Below are experts of layer 4 (counted from 0) of a mixture-of-experts language model. Rows are named router (the router's row for the expert), down (a neuron's output weights, with its number) and show model dimensions 64-127. Each number is 128 + 32 x the weight over its row's rms, rounded and kept within 0 to 255.
After each expert's rows: "comes before" lists some tokens at least twice as common just after its tokens as in all text. This comes from a sample of Wikipedia text that the model never trained on. Tokens count by the router's weight.

# expert 62
router [149 130 138 152 162 109  92 127 118 103  94 138 131 143 125 120 136  70 179 175 140  91 109  90  97 116 136 138 124 152 175  99 148 164 157 109 132 175 141 200 122 155 114 104 153  71 122 130 193 112 113 151 188  78 177 160 120 124 133  86 144 121  92 138]
down3 [ 75 131  87 107 137 100  97  78  69 200 172  81 134 146 137 216 126 120 131  83 132 169  88 185  68 172 140 162 159 125 221 104 148 133 145 126  72 124 151 179 101 153 110 129 163 129 148 104 114 146 164  82 123 141 101 134 152 123 131 142 103  83 127  57]
comes before: " |", ")", "–", ",", ".", "),"

# expert 27
router [124 130 125 100 133  76 147  72 170 105 135 100  85 136 159 134 135 143 162 137 131 126 167 142 212 154 150 194  94 164 133 131 185 170 136  84  99 110 135 154 155 129 154 183  96 116 127 137 143  92 111 120 137 130 101 106 153  81 143 101 172 120  43  66]
down0 [142 144 106 169 155 128 139 182 119 161 147 112  97 140 186 154 157 150 157 104  98 171 175 105 118 141 155 188 144 146  63  87  99 126 139 126 109 144 145 115 142 149 136  99 139 138 152  74 184  57 179 119 156 164 121 156  68  98 105 185 169 148  76 107]
comes before: " ", "\n", " —", " \"", " −", " +"

# expert 30
router [108 130 103 124 122 126 163 141  91 116 148 144 111 115 138 156  97 138 160 119 153  78 141 156 202 202 147 231 179 190 171 125 160 135 123 130 140 132 155 173 112  87  84 115 112 178  89 143 128 167 189 106  95 134 175  87 155 133 138 123 123 135  99 136]
down3 [ 56 177 138  73 156 102 113 145 122 151 112 112 113 115  96 140 120 120  72 124 146  75 206 139  95 150 111  69 131 151 194 142 143 103 157 123 101  75  92 176 148  99 144 104  82 118 111 115 104 123 130 173 142 107 123 106 119  89 153 176 140 151  67 112]
comes before: "1", "2", "born", ":", "aged", "C"

# expert 28
router [143 115 130 175 183 111 127  88 154 137 130 106 120  42 164 174 162 190 120 100 122 171 116  55 109 173 110 108 142 174 104 120 107 114 171 133 137 143 119 165 183 149 124 148 157 133 115 171  99 139 112 183 120 145 164  92  99 147 193 146 128 166 133 159]
down0 [143  77 130 145 148 125 111  86 174 139 106  70 160 178 159 123 178  76 132  88 187 106 143 128 171 123  66 139 116 126 179 138 117 152 101 118  84 151 111 209 102 148  67 125 144 143 144  92 201 181 131 146  81 132 126 119  82 139  83 139 148 130 153 100]
comes before: " |", "%", "0", "3", "1", "4"

# expert 31
router [101  65 142 106 154 124 107  98  94 130 151 118  65 124 101 119 185 144 181  77 128 158 176 118 182 158 180 103 126 107 109 126 148 123 153 123 133 163 131 158 114 172 151 130  99 166 119 206  97 119 120 119  99 134 116  62  84 165 127 107 159 159 149 130]
down0 [119 121 100 132 127 124 101 147 130 118 143 129  66 113 111 120 130 110 176 181 110 185  92 144 117  88 143 104 150 141 159 103 120 113 153 123 128 231 164 121 162 122 102 132 103 198 123  78 189 146 148 167 164 150 169  97 114 179 100 172 103 132 125 134]
comes before: "|", " as", "\n", "ly", "ley", " Pts"

# expert 61
router [ 89 102 107 157 133 165 125 165 145 199  91 119 152  31 111  84 136 127 107  82 135 130  63 114 112 129 127  84  92 108 123 125 117 149 115 110 129  82 140 153 156 144 112 175 171 139 112 155 112 104  70 149 115  99  73 148 105 103 113 123  83 149 121 127]
down0 [116 146 183  68  87  93 114 130 144 141 179  99 149 113  78 114  79  79 176 120 171 147 192 131  98 141 165 150 113 140 141 131 123 131 190 156 194 113 159  94 203 178 135 120 124 140 128 109  90 166  69 129 105 145 110 150 111 119 159 130 103 128  59 171]
comes before: " |", ".", "0", ",", "–", ";"

# expert 14
router [115  40 151 120 150 108  67 139 157 132 124 111 162 123  74 178  72 118 128 104  80 156 122  96 151 219 105 107 106 125 129 143 106  97 144 138 149  98 129  65 127 120 143 125 148 175  94 149 111 106 176 144 154 160 153 140 137 105 110 123 119 119 111  81]
down0 [142  72 131 138 107  82  86 153 157 171 104 164 114 142 117 109 143  49 100 144 202  91 149 110  52 110 177  73 165 175  57 152 111 158 156 134  92 134 100  70 154 145 212 118 131 133 164 134  94 117 133 101 145 155 194 143 131 125 192 141  66 139 137  81]
comes before: " the", " ", " a", " his", " New", " this"

# expert 58
router [194 156 124 156  76 133 146 114 101 130 107 108 100  98 145  81 148 109 149 110 218  87  94 105 129 109  77 123 129 130 161  95 149  61  92 179 178 171  69 190  86 119  96 137  38 153 111 107 173  66 154 180 150 126 112 113 131 115 151 114 138 102  94 167]
down3 [103 114 161 154  63 148 148 107 147 160 129 130 141  77 160 217 127 203 183 120  70 193 140 181 161 115 127 150 114 140 105 191 160 127 113 123 158 103 165 154 166 123 103 106  95 127 147 137 107 166 139  94 175 122 136 164 133 146 112 101 164 115 108  65]
comes before: "-", "|", "\n", "==", "The", "==="

# expert 47
router [120 139 152  95 123 124 125 176  95 128 180 139 134 146 144  87 141 125 130  75 151 135 131 201 131  69 119  90 125 185 114 162 116 136 114 131 127 164 104 106  90 184 156  94 130 128 184 118 142 165 107 135 149 143 164  78 144  77  70 155 176 125 151 185]
down0 [120 158 133  72 161 102 163 134  76 189 142 141 171 121 186 130 134 107 199 133 117 130 165  83  76 169  84 116 137 121 110  82 110 121 122 130 139 167 175  84 180 126 168  68 124 142  78 173  95 161 113 149 111 127 126 171 126 140 125 116 154 103 106  47]
comes before: " of", ",", " States", ".", " for", " ("

# expert 18
router [124 107 132 134  86 157 141 135 112 142 129 112  85 162 108  95 138 165 159  75 145 102  63 131 122 178 153 166 133 105  97 164 139 143 164  91 186  75 180 110  96  89 106 132 166 106  36 171 117  82 124 121 133 131 118  89  76 155 115 110 156 139 100 139]
down0 [143 174 136 126  96  89 156 100 112  65 107 115  99 137 119 102 147 171 141 186  78 134 110 113 131 105 162 114 150 113 151 117  92  94  68 160 116 116 137 116 104  70 137  96 137 207 133  83  93 130  93 120 111 128  55 147 208  85  86 175 179 221 145 103]
comes before: " and", " ", " which", " but", " the", " he"